{"n_layer": 10, "d_model": 448, "d_expert": 320, "router_bias": true, "lr_router": 0.000528, "n_kv_head": 1, "qk_norm": true, "init_std_down": 0.00335, "optimizer": "adamw", "beta1": 0.95, "weight_decay": 0.23, "schedule": "wsd", "final_lr_fraction": 0.0, "batch_tokens": [32768, 65536], "seq_len": 1024}
Below are experts of layer 7 (counted from 0) of a mixture-of-experts language model. Rows are named router (the router's row for the expert), down (a neuron's output weights, with its number) and show model dimensions 0-111. Each number is 128 + 32 x the weight over its row's rms, rounded and kept within 0 to 255. Numbers have three digits each.
After each expert's rows: a language model's description of what the expert responds to. This comes from a sample of Wikipedia text that the model never trained on.

# expert 3
router:130150154106146131106161118133211133115122142130144145108151130109119136172145144120107078105120113113148080095152205142128117093074208149134152102136132162111162070071082163110173144177158188165173117164059147201121126149149117156165164144135120101108134102119112094112148141110175115138134184118117124132134127166164156127132103159173
down0:133055114124169142160108097129124112165097149108180095121125146119111091139149106143105116130166066110138086116166180168133136098125172123177155076164091165159176082106128144160115134088178200116105082131142137065148096161102109116191158118158115158163135138143176138095161137112167145112130151111096154139143122114181144158125121182186
down1:081147123065121168209139104104134177150190127101135149118110140104132124064091098153135150086117129129118141061153102127144148178061066119073106152143129149153078155157159124208142093152125127157146127065146182118190159113099109096146127151120119125125097129092126100154111155097098112089154144082180133119127135118091174128134119148131
It responds to: Commas, parentheses, colons and semicolons right after personal names in biographies and lists, before birth dates or descriptions, as in Hearne, (1802.

# expert 2
router:139070163155190164115157126108102141103109178153103081130212143163091133175044166140141162141142116158163117131169157141151168115152121174179140163114161102121119134174110144125164151123169139132127123078109137207115102192119133169187171148170085177101095098095112108073181145124108134145133179158109140116143112146143129172086120120062
down1:193132138081161137102151155075134172121129143139131071150160163152135163147092206173160160184110185087111113188126131085144167126092086127134160075169146075044163133114112123177123146153136130139148111107115076101149073110128076184170144116163144105146096121175107181124119123172135131125066114135156113105136100096135159104072130098128
down2:101090171111180134121083161117136097082116132127115101134076118123080102079110117083116091186175158114175131082138086145141219144154159069089145093125164149116128092128124120162106135183135100117141186123134083096172166125122128153135140156187122062126109173157104132170164164156134156117078079152169112140070073179124119126102187103118
It responds to: Word pieces inside proper names after a capital letter, in lists, tables and results, such as C-age, U-me-å, B-ont-ang.

# expert 8
router:112094148112160188116152136104130157123083068143168101135177109177146103166148200088168074148116118123165134119128216085130173150122098165110112112201185102097175110127132116063153178153152178105209110121103099146124154132087106121115134145039142138090134162106137074119118146117109091123084169129097106114111124133139132176132104151070
down1:158138091125148135141178096138110127116104137159109093112182142116146118165158095135125109116132132176102118098133133119143119151010134112134128114132129192127112121109134087152125093115139164119144131128129113119147239155147127132165152132144178106096137137166136097103142125113124158152069169117084200135139176136163122126138100124115
down2:128188152139066117154082071098091156106115161114161026117131081168122165145122136091117151091150141137076136140112136106086115102124111171124165124172104115131127112062125144070104066100153092103140138149119163168176118108114128107130101161132127178120174083225163078091121164125056193112082154185125055134094145122143141134132133151118
It responds to: Forms of be and become, and linking words like as, and, with, before a predicate, such as was buried, is still, became.

# expert 6
router:181181176089109153106110136062140119136147153098115104194171125132114111196116128166122086105131069168082109155115155188109141141087145175057146073152216063112098148106070120131100125089152159103140126129066103104118135080142144088119118123092110117157114107163121157094135152094159109102109160100094139171142148123107136138079068123110
down0:086166143093113139148146091126096181098155166185165082107178132111143123124117107155124135158119054100110084064182138115125193159117106158184156099104101176166144124118101118148136139157149053196121092139127035134128125149139119107185134177153130116104105131131093160142132152112175138123125080181121174144096157143120136116097139121160
down1:130189132154165177133070149090167117107146180104135116157202120128047141136108118157198096102084096115145159147125098130096170128114062049092088135081134138137172093074105150181111138104097113081118113196130082216182105105114153112086153124155135066113048115132177115153164112120116113145112089135135060137148087125145171158101137126114
It responds to: Word pieces inside place and club names, often towns followed by a comma, such as Ath-ens, Man-h-attan, Lake Charles, Pl-auen.

# expert 14
router:155092143127085226083196119085069199125136075148091161170137136130129177123096154170096126142137125144163115092124176108097126162093144107052131140153184092164108170111115124127130208108191134152167119120168112105170202127115116077143184173103086131140147080140136137143131141123121127116113137121121097157152193132169169141150103127116
down0:178152149159155219115127131149063096133149091106146109137149144115113124202166137137116103097100071148087094077133122126131118115077093066141093107133087084126133199114075060088142148162060071138081195070112105122130124107181076167123047152148151179132179149105098107115134139130092130077111195109132134156075108133116134173116121140093
down1:165101119107165115144117113142105138127186158110140185131074101198116163136086133129092088106117110129103112142145084159132174118087106190162118131164099127083169075116111044164121191134136153153095091107117105143105081166096160072133120096088126096137163126117189121043132115171094126121124150118149126153106145144120098115087137124125
It responds to: Past-tense verbs and their endings in sports and biography narratives, such as played, won, joined, headed, hired, plus than and about.

# expert 15
router:117143107083077108141194149077099167117106158101155140082155154148127129166126106100130113150102167133119180135156185144107164121062115154057121152161128128128107133111129103110226162129070157148168140122146142140164090135157139155161115157074123132168128118111127116163160144160134129121131101115045097094160096120139176149120082144120
down0:133090153210158141151106104136177108059140118129081081118120097108130081078134093094130135174162117225090121089129102114062111098163155098145163189117089073133129167113091102053106076169140133156077119168144152118179181183103151125110105114115123134108173153172131163097128129115099102164115108155118115136119156138022126173049142097156
down1:125117146155142154140107137167131144157124153141152094119129174135140141136169062125135152122149159075114181162133116078115137095123107046206135106196174132129121129117081112168168118082151082128124157138181146108163187081128125082180109096138100127153136148098154149097139161134156138096150142144119074115122115106137062036066119131112
It responds to: Time nouns like year, time, days, and inner word pieces such as mist-re-atment, w-ing-span, touch-down, often in album or sports text.

# expert 10
router:139114163143161136137182201071159148153148163087098180132180097167146151145156149117126132148111205168142096125123122142108087149164176162144169113140173114123138136130109122169158128130149103090156189089087145171160104174117103166168145152118183209128120115149147114143174187107131099216145144089127149129090105179133078114108065101116
down1:147077127102092104144111118181199081100055115130125139112129171171096040147158135184107142131151140093170085141150143149172149168130157130154086125118101140178118072155173111159150140111109167130106125126129192157135124090089084128167098070090133139103141124128102092174138118084172118086151170124049117131194130188117144145112111103080
down2:080121152162161137065173190163168115179156088129124173114089098135119164117164129158133126133142206177124185128148134174150131157124197180113104091159134104138088103103164196138140117160048087173139124142105159118124150097115069116160080100147123181139056170152137101072159189146112149154115129115090165110142114156109151222096097185111
It responds to: The, its, his and their before nouns, sentence-ending periods and quotes, and the piece after Mc in surnames, such as McEnroe, McDormand.

# expert 4
router:136118173059121145098174156157151113124134106118177092133181109151123111153118174163152157145132177135191119123124127166115110077119189173084134124160126137093152155077142116138169196152156084135115088104085107126124199130115120132145122188062123149097130130113123049151154190199160198117120179143096080115175098129187109126067073111135
down0:137062157126143133144121116137121086151139152153177122131176083170113044184145195105139151145103084117180179114106123103122101109068127094160129162136169158162161104123120160128161182107131059091087198158126082094105142166117122104088087158120111133115140140124092131132085173160133077100141133076168159066099130136126081131166115100175
down1:148077120146111121105090116133164163086097081157185074127124154116138205119138064158158114080090152138128188092103141155111134090158134174169101132130051082126086119126123108140069177147177149183149035144156166122102164100134103085089109151195114121111100107132119164144123109127157180109087100173127115132116129190082122011132099093143
It responds to: Hyphens inside compounds and names, plus word-ending suffixes such as -ology, -ics and -ians, as in brother-in-law, home-and-away, al-Assad.

# expert 12
router:133115154123123119119116105119154176102139134130117154122138117107134115137123155122149160126135114128203047134110179190109128132121218119119100177146112163127159117103096134150131189136145122177166167142153174106120160129132111138119143145122057131111158132166170116163141122135077097149143216150084083115141101127077142201125088192126
down1:092118113092158151139104129099092081144073106142144141093093088112092119080182143093067122168102112156097134132106110226175137143136131149098169118140152105127117000132128117152089152060107092148175130129148135207081120099105079096117123189154175114106172095106060138154104145121080122171125112094160094085125135138119130138141113123146
down2:037157187098144106114100146141104119146115123108122150113111141178118141176147126078098120123106082173137092153114120134194148131088160165133145168174149170107123094133097139123101147156178175160129147133131127096090145137163076130096132163129118114091132119089113096162170131136094151081159152056082126159105130126120072123073061139144
It responds to: Table cell separators and first pieces of words in sports and election tables, such as Player percentages, Olymp, Candidate, Long Beach.

# expert 9
router:138101135145140097098070052152146142149109147177125142163160126108176182148137117119134146154136117168168088154125212081105100131108135160103067095175183119101094121124114177163133122139112169065127100114128149117162103138127076098128117089114132145068178085154155098142151181103190152116117177182177137119126150130151130152134120179175
down1:087110123110130163126146092102109103091097121140145137125154120125118080146171234164136127123076141092088104131144135136145155090110229135209114124158145138172129114134145111101103134089153199138142118113109078137136138104114125166095128132170156127115113147154082135119130129104126133099102138126136125097084123163095119148129175121139
down2:114144126093137084095131081113145122048142112093093194157045166101042121175111079093111139115154080137199126103141090134110117157145150146124115127130117132104139180144139099065116164126057109122109152153089090085106055128148163142156180130109086143118143130094092146139066170171097121068136163149117115128129131132125125149091140116078
It responds to: Words inside names of institutions and places, such as University, York, Army, Air, Court, County, often after the or New.

# expert 7
router:151142131130130161097163051064156139139137150124136180112149182128121114173154169086093106159153171174179109122102133146153135115134195123091100130204083115098165183138090107145181073122109158146170100168145087146136203116122119162161139145081072105142097093132076102155204140100153108151126211116108128050118077158172120129153110145156
down1:176060132127130119105164147106123156193121121179129147110156000119116098159130147162119080143144173122129096145129100106101133126161140142144144165075136070128139105132161135167111173063123102091139153144143151166129107136095132075166110101074152147145135115153098098163141124030090167136086145150176121152130124128146136147089172167103
down2:163165077124137124070154143108154138122073134085103145107150092165125149127120132113113124086133097099116170137129130103113154128148086126146168144059151162130114119114089174105151182081112113140114124166084070134147112159121121178120155107082147135174104169134150147122143156120155155091154155121149134109139158154183107167112145165138
It responds to: Line breaks, colons and field words in infoboxes and taxoboxes, such as Genus, Phylum, Born, table dividers, UTC+, km² slashes.

# expert 5
router:193084092125161103087152075164169173157120111134196146153125141102099092204122130125135032142118181087168141109087148139164068095124123103141153135145086154090189125158121128151172100143152114110127123152068148125122132142109091110160138143066092166115112123148128080109149171136110162137132157119114157094126101174138095112086122169168
down1:169131152114137093093129118111175117104115108112143163182109121130155139119096106102116102149136147106140109157167102153140110157179121101098094138109091109113068124139094043141129131090157143102076158182121131079171104085127176132168139101121066130088104165105156198135097200084118147123118094109156117112120156097145067137124113126172
down2:118089092167161131165127173206106154154139134118173161105102093170071140152092142159076118126099077100123131145115078081143102184107083109145132142110135133159115118126103084187218119151144098176119116177129127152105158148129166111150142173038115157099125121168107131106180105131124116181099191153127106163146106110098111141114124152122
It responds to: Relative pronouns and articles inside species descriptions, such as who, which, that, and the before family; also List, ISBN, Binomial.

# expert 1
router:139068157119144175163182079134167160053146108093135172166161110074144135132131124092138140141092152100166128112152149167123152143129155184133139150095097126092184156126117099105192117123123148128184136095100149100125178126147139098130131102071143152082107122152112136107151187165188075116130085171109105126131137122120094142178116145108
down0:251131082123075102106137131124078110139100108099155147147120140100148060124135161133124095066113122088111053150115137086180160132144120137163052173118151152143142110128121142039112164155117107078164119116086179081147099122142118061125137125076099141168137145112136075168118171161107109121117128088151124132166157093119125081036177114104
down1:069158179118161130139105109136102085129080101125080091162143132142146118105148083120082104118142170077107133149116121158107143082203103093105115112174130154149119107048093143097116157112180094114109147122142146182151069114093124159113164143059044148139126079128170152141107123120150148088117120190180145166092120129178055119111191126132
It responds to: Opening or middle pieces of split common words, mostly after articles, such as dis-ab-led, de-fer-red, rec-over, inst-, exp-.

# expert 0
router:150062122160153116112117076139098190115117104164092142145133163178138079154127133094086114151090144140106069176168132096127133155120142132111106136157182099173140128146145090167120127154099164106174069103126080112097083103137184155138190128125174185132125098170126131115131153110102130084095138132105148147100172109151167142125096161134
down0:090144088136135134182136119117143100160161149147181120106085089160177097097117126162161124138095127147157114100125209114108148130132104192139137101155116131171106094107190106198070136122124116124139127126187176117090135149143188175139164084106188122073138107110162138143135147118150151128110164056109149131212086148096129159115135117131
down1:081098109122132182109137135066098154172091127134113147077175109163156118160131108106125138070116066137101130128110098052145131139099116122123105119105139128101134131150128134077152133195090141155106086123175138102102119150076143147178173070121135122103129169118072138186192181115210130167122083139188097091073110048120172126108160075115
It responds to: Prepositions and infinitive to that open a following phrase, such as from, between, near, at, of, to change.

# expert 11
router:143088171075126173163110177116153166106104131128176154162124161153081118212090148163092120125158147107115141156154176139117177135101126168148164183197131087137133093101069132131181167142114132166176090094092070151176103113139163096143084149120120129099100124086121130102141126174135166157150154126168132098154048112107112127190094202137
down0:087135130144145167052155138132099157136174135115139176108205169105166120136186165126115166163138091092135208074120194102099180073094160159106112094134163142108081136113075170148144152090138173138143126119147152138190018122131097135117049131115151090177151112088100082136119123076174112127104110121194148139111077133108128154148147136176
down1:094122113096107108123149087096173105053134150145128088120143134103088194065099095095160024100145162069110146118147138225148159109114135142138154151170163143119149103134132139113200171162132139155159169114161110145083154112162137109132144137122122092149166112163156155123168164101098181150099137177138133122202169188173121201115093149123
It responds to: Pieces of given names, often Japanese, and titles in credit lists, filmographies and episode tables, such as Hirosh-ig-e, Ryu-ich-i, "The Bride".

# expert 13
router:133065177153139170123134138111140142123120135188071154149164175103127130201101132082145083124171126133123150108114103148090143116125147150071115161188124067161159123133126082161167143205093140113191114083133101166117184133140100108134140153099122114165112108152134129107117128102139136143104185098172129064077104158173094119129127138103
down1:144117108130193178128120160111159136189138133096093116132133142151092116107127183139118113174101164184204117128206108112113147116081129097082095123142138135171111149156138128177065096158098089115146146080064122142168081142121099134208146152118089137134098148159180092105088104030137078117144163124110143103164149121151136145151123128165
down2:118095124165136186143110205107075152134200128110093138098117115133061140197148085176046110126110141087077160169117106131172139078133103143144190158160098169146135121099163066124168074128121149149105111168072102141164088108162095175168151109087105106118107137128128117162147160155153081081135134079096069100124063116110105128105184172157
It responds to: Line-starting dashes and bullets in infobox lists, especially after coordinate lines, before Country, Website, Artist; also table pipes.